config.yaml
n_layer: 9
d_model: 448
n_experts: 64
experts_per_token: 6
d_expert: 64
d_shared_expert: 384
activation: "squared_reglu"
moe_layers: [1, 2, 3, 4, 5, 6, 7, 8]
router_score: "softmax"
normalize_top_k: true
routed_scale: 2.5
balance_loss: 0.000392
balance_bias: true
router_noise: 0.1
router_cosine_scale: 14.0
init_std_router: 0.0152
lr_router: 0.00036
vocab_size: 50257
norm: "rmsnorm"
norm_eps: 1e-06
tie_embeddings: false
optimizer: "soap_variant"
lr: 0.00484
beta1: 0.95
beta2: 0.99
batch_tokens: [131072, 262144, 524288]
seq_len: 1024
train_tokens: 393600000
steps: 2464
dataset: "wikipedia_en"
Below are experts of layer 6 (counted from 0) of a mixture-of-experts language model. Rows are named router (the router's row for the expert), gate (a neuron's input weights, with its number), up (a neuron's input weights, with its number), down (a neuron's output weights, with its number) and show model dimensions 0-55. Each number is 500 + 25 x the weight over its row's rms, rounded and kept within 0 to 999. Numbers have three digits each.
Before each expert's rows: "mostly gets" lists some tokens that are sent to it at least half of the time; "comes before" lists some tokens at least twice as common just after its tokens as in all text. This comes from a sample of Wikipedia text that the model never trained on. Tokens count by the router's weight.

# expert 16
mostly gets: " based", "ius", "ana", "ira", " Smith", "atus"
comes before: " (", " |", " =", ",", ")", "″"
router:500523518541525467440529500464495504528485524566524525535514523507498554502507505500499493506472509502531505498502492496496470453498474538521517536472431472471478471464
gate0:479512481508518488502458521476471501508487495499495477495542468507490541503530497501475499502497482514463463497518538460476510508503548488498500530485494542480507497489
up0:488523476511493485507462518477480486529478492511512491500531460509478553504511496482488489480501495513469452479514528461474507514516519514493528526491504530495487491488
down0:514495472511485470485486507495474514446454549552496504493532528471563551467543508467494455491509538483530509549479513499526497492490550484525473488478518477436525466467

# expert 29
mostly gets: " who", " they", " They", " she", " This", " he"
comes before: " was", " is", " are", " were", " has", " had"
router:517524523511503531489510513487496457471462496497466534505567525478463544479477500504494480482516492503510523465476514537476489520539468483499545489487529480495512475526
gate0:516510460517491498516491455526510488503483498493513517489432537499515515550453519455445454462495481488532508509482522515526501503494474515511463441481461477494491564493
up0:514499500501500499493476499492495547511519490507511506478551471521475516486572497542502560526547527525497501539494505497521487519498508490519528513508524501502512467441
down0:496510526488502525496498513533515503508445474509522516538517560524457490531509515492542529528496494525521508468520482523519516491486526540508526462507516509467498451508

# expert 22
mostly gets: " without", " mother", " outside", " front", " club", " son"
comes before: " of", ".", " and", "'s", " was", " is"
router:533507500483482480546499485555478473492549572500522499523497490517502481512491484481548510431496456502475509479465516511531502522508543482527525494486509487523509484528
gate0:522514497492488500470502502515477507500499512494531507521516510511520468484534487509530458507513507501497501535494518501524509503452480461492479505484451476525517495503
up0:475494497531481505531501487514510508493499515493473464483472497504499519508478499504489532482481497480524526463481494491489467473536548525537528518523494533498511502518
down0:462499508489483499505468467534513503506495505532508466483511495514516463477548491537497505462530487500502512434485454520487530504491523457538486489497537498494512491520

# expert 2
mostly gets: "\".", ").", ".\"", " Although", ",\"", " titled"
comes before: "\n", " The", "The", " \"", "==", " he"
router:475524497528496511456535500518518506447472497513536514499494526522530487523491484522493511505497533542538546465518502509493477483510468495521530496487492494520482437465
gate0:506518506487501509523478514538459504484497528495491497494481503496464500505497500494509486462535508514542506566486513517513473489500474522526478512490518473495521464479
up0:504481468505501503474532488480515513490509473467510512473502491500531509509533488492473486507468480464439469454496499526496477487550513459510498504508520498489527557506
down0:498485481508480486510524538511511478501499462515516491481489495509490482492475506534507487473481504514498526470475536487506506541458493541488543469484457506533509499526

# expert 41
mostly gets: "=", " stated", " be", " are", " very", " find"
comes before: " the", " a", " that", " an", " \"", " it"
router:472497475526494497484500479475508460482527496499508478474536483531529541487477483488483472449472503487464523509455509499496516520470554504494494535509491526485530527526
gate0:512516486496503507476472488467477550497498462506458500500497463483487528491498493459465481484471495538459448487469496529498482454483526488488505488496517514520500475493
up0:515499496521521489480489463504487540499477471487434522522478464471474525575493477485471499516519504567476484487503498516490500509487499503513485476473522497522489487518
down0:531497505476488506463475497502485484538474489502512520523534511514486543502495493489461480507455501494509491527515507511482467461476498543514480497459503480531487513528

# expert 58
mostly gets: " been", " became", " be", " more", " because", " served"
comes before: " the", " a", " to", " an", " not", " also"
router:502470508504510480482503540461492525494532489470483519479489484510498506520465517536437509503452504536483522541500489452467490515463505523520496549481545527467497525515
gate0:482500489524496497525502511444514446483500529472491505494481468490533474522501494503486485516459535520481500528514498429464518507504505479497509516544427499462504530528
up0:470472457515491491517486535484496475474498508509516480517485475465499505475519543516492499500470522463499517538519508421446536495499520504490521558492474516495515519509
down0:499504521482497495476507452534524501511537480503480483471503481522471511551487531489482521471513525504495523519500501484465487540481499493455512456511520525511476508524

# expert 60
mostly gets: " would", " ==", "History", " Preceded", "|---|---|---|---|---|---|", "See"
comes before: "\n", "==", "|", "===", ":", " by"
router:522538536483515529460528480488517512512494473466508498526489521485496530500494507525493480498491494496469495477511465480492458493489480525499473442511472481512464513566
gate0:495453451499476505494483484524487520469515498536485479565486511452458498467511500470491533476508487476507537534504485490506510502527522510508537496514451487489487489467
up0:481551566505522500511499506472535491521506497470504522447511491526548482537487496532493495518508514528520477449492505503480499491491464485519469512482536515520505504532
down0:546513518504495528511524428461482453496514508498501497505484513483502500533478487497462462510480468531502486478533519535513501485476500473517509490496516496503506540513

# expert 27
mostly gets: " make", " into", " provide", " tells", " be", " includes"
comes before: " the", " a", " an", " that", " its", " their"
router:500497486526483527493509468502514484469582476451528510515536510527508491514512543523484501515560464477476506503545483477488539521462515489546499555481522568474472512493
gate0:501466524514502495508483524462478527493478466474516502490502495506507474441505510457512491496474487542485514479472465504455528425486499511505471492518469477482504505514
up0:488477520506498495507474530457475524488479471475505505489512496499505480450509512458509494490472480539479507486487459505450516432490495507502469496518479481489505508503
down0:493444507513474530501475535462468509474529505527511510450525481499486493513525511491463491513496508491485484488512490515524517490459466485533491494476482493475520530497

# expert 4
mostly gets: " if", " how", " because", " make", " tells", " get"
comes before: " the", " a", " to", " that", " his", " him"
router:507531485519490507527484477470499484511522485510498510450505470505490503493513493472499458460519474500484509548486500509505535496475520522546471534437541509502570473498
gate0:509508527496507534519511500441494514519516508481460509488437498506498512460528501493476530503504492525510497500531488477500490523495498463463480465509509517515501558517
up0:504499459507503471478480514534489500472488494513539488525545503490503511526499528509521447488487511475505511493489516523494497470511515537530520542494499467495500449480
down0:509451492479490494516505520478506508512523497508516459527486480484528473465480506507543510501525534530495477498506540518542490475522488476548533490548449443478479531519

# expert 8
mostly gets: " DF", " JPL", " Chevrolet", " FW", "orthy", " Lemmon"
comes before: " |", "N", " (", ")", ";", " 0"
router:500504490487532500476551517551494487545486496521520490506486511523505496508506532493493462477546489524519454515492440513530475498516521517543492496514522494510475486472
gate0:510487504507518474485449501495474487539505510482494498520515524460505509496555494531478501501500482485519473493539515491499501455544524516542512502482475474491479531472
up0:506501517520523475483454496495496485531503515489522492523524532456514524496536536528455504505502471487526499497528528499485498444545528526552513515479483471509489517473
down0:471498480515558460505502530481533478527480525465509533446504500500518501540529484555501492522512495493543499479511483515522516535517504502509512500467538512511519491535

# expert 36
mostly gets: " Smith", " across", "ova", " Johnson", " Jones", "orthy"
comes before: ",", " (", " –", ";", " &", "'s"
router:512538492503503515492545517500472517478480493520455544540545494517520511533525497514536543463476526519493468476548488551530507513527470530507503548478460506471505457470
gate0:501511479506460508478519557501455498486509522533468531462529485496504525502491485510467489454490482460479496487495495561496536499508504447526492506481498514480472500520
up0:510520477463516497517500532513497532482504479533502514482514504510511500512493456505517504494501511470499532455503498502522499475519450507506524426514462476482470462490
down0:547503527492489560484505501496498516474571492464463525501467481538510455457511450488508511506513501510501495494480458491537481526468495474520488515495466498487522535500

# expert 20
mostly gets: " at", "-,", " At", " The", "',", " ;"
comes before: "\n", "-", "|", " The", " University", " P"
router:461491511502494479485507522510509507457497500448537492490490465479520528527441514487504479506507531448485499505529528505522502541507515527474486506527503505511471545482
gate0:508484520521483518453502538494510532500487495497538507503515501485523495527501515456476480457517520498455470490489482546498516495497493505556519523515509463493504533488
up0:497508484486524480548507478495491471499502514493466479508495498512466510463494482544526518536489491494541518518494526466500498505527511512461493476498500515507497454507
down0:524493477519484510498492506468486505493549493503454476515505510496503523466512516516550508499504520509499520479528476506551482556510484492495457478498485476485525531507

# expert 38
mostly gets: " Actress", " 39", " Actor", " Bass", " 32", "34"
comes before: " |", ",", " (", ";", "',", "–"
router:513517504486519529471502498496513517489510487528525490464527522463468480531511544493489489518540543519560490491463487501479447426486501514535479485484494463538429455514
gate0:512528508521480485483472470484482483507506488481484480531498506486506516527492486505494487491514532543481463521488437451489498481562484484512532505486466467507428536528
up0:495457520469516514514521526508517512516498515495510517462503496533511474503521510493500510517493469483528547490503553546512497502421536507505485495516534547480563477451
down0:518483446478544496530503510555495501543483526534522527493497457503474473487524494498493517546438511470489493527432510486470486506442508459509499507504490504456515505444

# expert 40
mostly gets: "\".", ").", ".\"", " =", "Species", " =="
comes before: "\n", " The", " He", " In", " It", " This"
router:455524501504472475486537502513520521527488486451490521481529514502496495547519502511520507490461503533513558490511479569491504517526493498511526473507483495513476508540
gate0:496525515505489516490538476519512492535485473494537471493579495517519510498505518500523504489458500507498515500455495465480478435466475483493521459513483464547507449528
up0:507516515492481509479537493545532490558482474513532471490553477514528497505503516511526498493465513500511527481457482454484503440480483485459531474512495454559501450519
down0:477550502485493503501478475494506490514552485517518521490544489509519502458504509524473492510502513519533512535499541513482508494487479470502438446496496507459493497485

# expert 31
mostly gets: " MPC", " ·", " Co", "SI", " Coordinates", " EC"
comes before: ":", ".", "°", "′", "1", "/"
router:507521512497472495536514517483500453540485495480496493519517489462505521508526476548473528479512480491495537454495507446459513475546550546487563533482467471506511507477
gate0:512478507452497541472487509463476497505498435508535518493491504483480515452481501488458456510472540480475484476510527483496522474492497535510496506446489486459471466489
up0:493468493456491536468494529468455502518505419509546507508498521503495525475475506469477454487474535487477487467515525494488513472499513523503501518472498495449459460496
down0:525469498506524527465502484495483488574499491475503526507524477511491534475511480503478502501490462535458518455505445537498569523503472495502528486513513527475475508529

# expert 62
mostly gets: " J", " T", " S", " U", " F", " R"
comes before: ".", ".,", "/", "}", "_{", "ak"
router:507463508540482491503466454472463513515494461506471528503503524500495485478494493524537512470499483461474488507493523467489520476458475519478513500497490524488499476487
gate0:514505493516508498536524523519515514471518476532532477546501517528490499485472526506481552497501488471503510446486506538502471467500508511544429507519479493515540518464
up0:492494501487481482447467504482483489499477529473493531470516490459501517500529471489535426478499531526490485536516497479490540507510514486449559511458515516497463481534
down0:507528538473474535506517508501502486471471535492533510508516525514488469523484504507575521491478545513522468487459526531512505459513558549527504538509513514490462517533

# expert 3
mostly gets: " Born", " Website", " Died", " Synonyms", " ENG", " BRA"
comes before: " |", ":", "–", " 0", " 1", " MF"
router:502508509530505485492518499460505526532518519521567468500507489519522523492515544487484489520481490489535522468498537486488485481522508517490526521500493476522515464464
gate0:470480499513495486484481510522488498496482521514537497490495543473499501530507522480527487505516469448508517482493529488529497484501522492516450460524498506492504475472
up0:533528495480496519521506506489518490512527478483465509510504445527501505464486472522467519500490519552494481513513482514468507515506485509474556540487503495500495538523
down0:514490495504475513508516531497486451485486475486511518536533511505522522508495468523499541516470517498473501533527478551510476495531508503471504479530470479501502527525

# expert 0
mostly gets: " he", " they", " it", " she", " It", " there"
comes before: " was", " to", " in", ".", " and", " is"
router:554535532491534518539496498499478526515524511492485519509498476534464516511480499465514508481504469501512503435507513488505434501485471514478492488461482489507489525516
gate0:482506502488523512524475487473496525481506520534520453503550501501527514527516496532533517510512520482509517486489504483500492522518503571484500470499523493478538517476
up0:527513517517445489495509507517495478504513480480484550487443510485501498480499513474465497509484479527510472522507506499508520482493498457526493537500478499502478490516
down0:514459484490497478480510510489466510464497475478526465513499524508513468515479521534486474495509474476490495494486523531512482499520517450507480484552512481493513478482

# expert 39
mostly gets: "The", " two", " the", " The", "the", " three"
comes before: "-", "The", " first", " -", " film", "In"
router:522468458532509499493483521525485526532452496513495522467502530509502472488524487491466491466496504552501552522490538502551532496479508428494446551503457502488495486502
gate0:502497476503529491521466504502510489492540523511464515471513477492520467524495510496503513503534454484497512541487520463501507529491495492513485519507470496507506542486
up0:506498482511521493517482503497517501494536515494465512478509476484512468513515518521512511500529448501479506531493519465499495548489488512509497524511474495502501537486
down0:538506489520497527505485552510454510504492553457501464529503477507516485500487481488490488526499529557552488477539495501486457490533502458512436551508493468534472472497

# expert 59
mostly gets: " several", " received", " won", " many", " —;", " Nominated"
comes before: " |", " ", "%", " a", " -", " —"
router:488523501503500514475490491566524516508519464488475493542481462534508492528509517469508477497496489484565485505511466466493508567513523500496491476479532515481495475494
gate0:492471490480478471520498491512486512520491512464517536505469492425499499472471505471467504529541473522484547510474523512513502490513515488512448482511541555505486493541
up0:509523521519522537479490505475516491468505485528475468496525507572501497519529494529544509489453524490504461489538486504486507510491498513498564519487458450498514513471
down0:478514479507514497509480510466494479459519506535527493526515463498510486515508458506514516518502505496493481500504499479520488523503511460519517509506510520503544527478

# expert 25
mostly gets: " months", " degree", " games", " issues", " operations", " contract"
comes before: ".", ",", " in", " and", " to", " of"
router:570500492525487483503437484444544486471499523523485524484510525509512533556499502492521480510504557501527518524487487481486509479497462531496526512482526488496484522525
gate0:517490485495493502486465478496517513542540460498521471524478478485452496502486529545505531501515549490560481522469490454497518485499498511477508449484545484542419503481
up0:512485501475487503496470483496495494553546448494501454538477475496472480499488500528505532538516536478546490518479490430499518488518499506491497479493538482521430495455
down0:524492504490483473507495518547503503526513450518536509523522542496457506554485525469543481485551500534502493560473476492469510504495481521471481452509463496490478459481

# expert 56
mostly gets: " footballer", " politician", " changes", " production", " evidence", " development"
comes before: " of", " in", ",", " and", ".", " for"
router:499487488456499508541488526525505489509474468519491527473503513499477475540491496534477493513506529479489484550495511534524492481500535493482520476499540472504503505445
gate0:476494501490455488491519538438547498523496503458474507495472499504500490504484525516483526539505472523545485527483479495510487543499515501499502487553487506521519497493
up0:487490502494464491484522544455542508520503505464478507493472513505508489511497527512477537547511460525556468531483482502518494540492518494502507482551493506504530497489
down0:475539503525536502500508549478513488507505495501534509478499469539533488526504484488518522513490515489548498477496506472509480524522518456515517491521511477513504478522

# expert 24
mostly gets: " DF", " MF", " JPL", " FW", " Animalia", " Sheet"
comes before: " |", " ", " –", " 1", "born", " 4"
router:489515516514512520487553503531499510487513506527476508518500495448480509491480512535538498509555499568531516517522484453488529507467473504501489489522494503498432529537
gate0:476482523481518500508463501518503511506527483488499474503499468526502463549485471507483536511506459512477512473504514520495477497501492482555464436498485508538472500488
up0:533507477515483495474533494481490494487472514499500533493508534477502535456513543495510449475499542491518483522499477482511512497506513517441540564496521507476537500512
down0:467556502465493493516513487540492481489542498514466502450486498542469493480501528520510442556536514470510482485461478514517514480541522475507491482446476504462514506496

# expert 28
mostly gets: " MPC", " %", " ±%", " Candidate", "SI", "Embassy"
comes before: "|", " |", "-", "===", "==", "The"
router:495466509511464516533495479510473446518471504468491509525493470468495518500461459512518491537540455501516517493509491459516505498501475525478490454517509505544476477560
gate0:494505510511472495504530514504473512473471491518465496490475547534495537486478506516531514495523488444473562455480478485533481499500507507492519494505544514495488456493
up0:491513500500526519503466466486536503527509526482524502479526441485507457513532489494452485507475515562522435548515510517476527505504490498500489495502449493510511540491
down0:475486507544506450504489537479498483490493452505508491530498485490513487495534489494492505480502549506520510512493539524516500508492489489487482524475439529501529513536

# expert 5
mostly gets: "See", " Species", " success", " Candidate", " Title", "History"
comes before: " of", ":", "==", " to", " ==", " in"
router:507489512497503513526498532463482472551505519546510486486498468529464527512495496522444514523484481455457495506527533531525498466510456487510511462496478474501537505498
gate0:507486515519505512517477502480472431517514497518464517493543472529416477486494463444463534481508555471516512499492515501505521483538483493532539466466514480501515483528
up0:529507486493474519505497497529495512501477506496507525501495494498511532500468521517511496491487479501493470528547475502504497557455496474492491584541451496542485513491
down0:507534508483475520565482487479501475519496518534508488474490511496496511460480531470561468504489495494531486531518448503507484490513516521493520523489472483526495524484

# expert 9
mostly gets: " lb", " Lemmon", "|---|---|---|---|---|---|---|---|---|---|---|---|", " kg", " JPL", "kg"
comes before: ".", " |", " ", " (", "\n", " 0"
router:509476491510468516483513514494485506524521458537484473551508520470466548533482451533527501477522503520478488475492490496449505452524524512495502461533476448582472488514
gate0:490490485481521484454478457511539519508494499503513510517500528503492503511515561483509485509502516549532476484483560467503507420485499484470520527497527480521508509486
up0:488498485485525471461488460528532501498498512507510507503491513499497504512512553487513486509495520528547475492498554450504508443489496485476520532497527480511510512488
down0:514489488463492497528454457487562479487526473512489525521498505531502462468519518503482497509463509520535480526503498515509525452477484528498525519485460516473532538497

# expert 12
mostly gets: " MPC", " Synonyms", " Bronze", " Gold", " Candidate", "|---|---|---|---|---|"
comes before: "|", " |", " Best", " medal", " including", " -"
router:478493521517524491508489498487479489487526489525502495552479476496495502478458532523495476528516512521497499487493507466529484491463499517488468501493455479486491498500
gate0:467506498514500496477532503563496473529503500485472489547509522518522518494502495511530522463537508492496481498518472519467484472523469475491510524544503418540482487497
up0:535485502473480504526483491449514538464488491500536493469503477456473477498500510472469477557456501493515531489473513486536509521477545535496497486464496558459510512484
down0:502518475465514479512494531517526453509501513481470509487498511510453449484504520474518530514504525527535432501515439517506484481498488514495528519482489489514508498511

# expert 19
mostly gets: "|---|---|---|---|---|---|", "|---|---|---|---|", "|---|---|---|---|---|", " MF", " According", "Scientific"
comes before: " |", "–", " 1", " 2", " 3", " 4"
router:466496487482530503496527512551500467514487528546489487507526557498547502507501502482482495535466476513489462492485463497489449470496463456552512490499477461517476499533
gate0:463453509506457483491512529507507506454480511472526495529501528478498503513520523520471468484528489491474563513526518503492504498508494557510535478456498497482539462520
up0:467462506490462498481525519501517499464485500474518491522502528479490500497521501517486472487527484500473560505515507493490498511515486566507531472463499505486528460523
down0:490516498514481473464514500470514485481500498497518473508481450492527478486558463544433476459517471543522500481505504499467508524531453511490555517520515492481500511528

# expert 47
mostly gets: "_", " \\", "{", "};", "\\", " than"
comes before: "\n", " ", " 0", " 1", " 2", "1"
router:485489514517488530524479493526492511497483533473520453505499540482522526509509442508510479480488465520510533502511447478470483479491488527511533516528497480507475486493
gate0:519493500490536477461509484567480481475561482521459490503530506523462516489477520488505451502490518482480506507507507512513516529503486479465488509470491481461500485548
up0:506501468528439515541488483439520538499428524488533511500479523480516474540501485529495560486483492540502473502497497498503485487493521497526547517526526511548492521461
down0:499501485505444536512522494443498485510557495484534541504498499499519497490496454537513523492456541522506510487516505522502486453514495497516467513499525527479519549516

# expert 1
mostly gets: " ", " ·", " DF", " JPL", "See", " %"
comes before: " |", "==", "===", "|", "The", " =="
router:491489477502533490504511485486502524489502493492498488515485489539503504515458536518464499482470478509504503504476486540461452488468509479467502526512485468525461510487
gate0:514502508523488509440476474518564516513533477459465542498486514525472509508455476478498492501462463543463488532499478555505462475459487502506488459486505493537529529470
up0:514497496544510478461484489513507510483543488502449561506482522508419525544494476517482491490450444529466487533509496496510504498472486459509511448478527459511550526488
down0:496516491482521487525478512476489491477525441526499541489515507483496533496539490485521501526518478479474499501503529496513474503490548493496500510460527460525531521496

# expert 34
mostly gets: " during", " until", " After", " During", "After", " took"
comes before: " the", " a", " 1", " his", " 6", " 2"
router:479497521467462489495497519483543473483490529537507462510511507462523484488518480482506502484562477531501470470512517498510451452525486472470490503497561536483481551513
gate0:524507537478489542555482488528532488505464522484507508444509533524512453478503517538513517534492537516473505508448505464514467480473438461482486497501498468479527509470
up0:504485498476505514561510513528498495507460504501509493504506546519493496484484529502445503506514533519510493515472493446511484456531492479480497506508480475495481507472
down0:488524484498477516519467456521491497504553502518493539531492480514552493490484517506510557510554474483530532501537504493442502529570521459475465490482514491514497495477

# expert 11
mostly gets: " moved", " ago", " Lemmon", " LINEAR", "Gls", " instead"
comes before: "|", "–", "-", " to", ",", ")"
router:519503503484473489472525500448476538539499532452501533513438504470479522468477529510540504478516499455467440477502503465523484497488480511510539500501517469478513503542
gate0:517503477462488519485521490514491474526537558495502503517487500536497507472496520474519503527482489494483469536490491493517519472518493465524502508486520477455487482527
up0:530490495485473486491513482542501490508528531496502516510483504520490511459472525477501467518494525499475485569491461476530517493549493468519522507501526500463463469528
down0:504520516483503511554511471514500491542505515504483560449497482507570486491498523515497490538493485495523473563517481529520493508498513501471487505468532564513455507516

# expert 15
mostly gets: "orthy", "Amendment", "ー", " Regulations", "ová", "ova"
comes before: ",", " |", ")", "–", ".", ";"
router:536483449512469496487483494514512530495504479515530511522518473481493545494493543497487521519508483512500477456505474512485491505501526439486483497476444433574488489507
gate0:491494503502499530491526479520494546483482425470484456497542509575512499506508531460488556501494499498532511507489494478495518443534529482487485508481491497481532502506
up0:493502495510501525486524493519495546480473439477476461503534509564510505497512540471483557497495499495527502511494486473491510442522538482500477507475477487483526499505
down0:474446487504504465517458501503461520517524485475525514547473555545474495507485491484498515505482535506504483497516560521498521499498530415478419496505512485492510523490

# expert 52
mostly gets: " would", " will", " should", " Order", " must", " Committee"
comes before: " of", " be", "\"", " (", "'s", " have"
router:531525532521469523480497500484530541466498513504499524504467493501446528450512515539483458500502487472548539520503522505529472527475487507527465516493459463482493512487
gate0:465501517511486509487480470513481495472477542494512495506555472525504467519481517486491519483503474493517467488487494450530530500481558524498483541512467497490500495499
up0:472486509504483521475482481526473488481481530490507491506539447519484489514471516477482517497496481492511458486471489455528529487495562520494469531516467482486493493480
down0:484467488537514516517507484508490504471515502472478419508506497502484468503487488503530463518490464580568465511492496474512523463505544510498466504488518476462497499493

# expert 54
mostly gets: " ==", " ===", "|---|---|---|---|", "|---|---|---|---|---|---|", " JPL", "|---|---|---|---|---|"
comes before: "\n", "-", "|", "=", "′", " "
router:473497507505477485480491529490500509531516476473506494525534501485489446503554480521517511474495470574492494462518450497470489497498523494440544495530503500506475516489
gate0:491515487511505493517531503493476551522497525507466515469497457543497536465498511493484549501535506514512485500499516458492526538544488471509521515504497500515502483455
up0:484514489512512508515531500491466543519490528495453525470485470525503527469491501492494550493532489515506475488487496448493513537545488476515511502505490493525483488449
down0:498528500476500499504551465507490498474518504526498536502513436492531513483487507521484489484473499547492481492529517520526520494475463489481475509482483530457509505522

# expert 35
mostly gets: "_{", "^{", "_", "{", " [", "^{("
comes before: "2", "1", "0", "3", "5", "4"
router:486469468524492481505474528489493433494480481504564517501502508514553512498509470560499510484505497469521531486482481476475497427523534506490545451502499510527502506491
gate0:488448517532456526476479510538470494468507506463455484506504548489519529443490509434466476500489497493498490528541478477495494461472563466499478503527486499512468484476
up0:511560488468549492531527490462531514540504490527545520483500447506476463555502490564536533508496511511498512468471505533502493537536437533489513496482513505491527521518
down0:501496532474454482526501486519535568502484518529492486472488500536446477476452487471491463510502497469509544472463490493526498515462489478518501482495497485487564500541

# expert 6
mostly gets: "′", "″", "born", "SI", " FW", "Embassy"
comes before: ")", " |", "),", ";", "–", ")."
router:519478512504497506508500507451502454484490515505483511523507449475477516477511533454486495516507517517488449530508473500539533530475532477516549485466489494527481522456
gate0:443533505490470486503489581452490517468498465455490503502488493483483550480484483472453462499518558487512481484532502493496495473508556528473516523481511523494464510482
up0:554470489517536511493501421544507488534497528546496500519509513516515456522520514524558526493473438525484517508469493517498509517488452476521482470517497471497536492524
down0:516496510504495521474509482512508479521474492461524505482474529456513496524541487493519485502454538501480554510500459501506466464517493545479529455478523494528522505532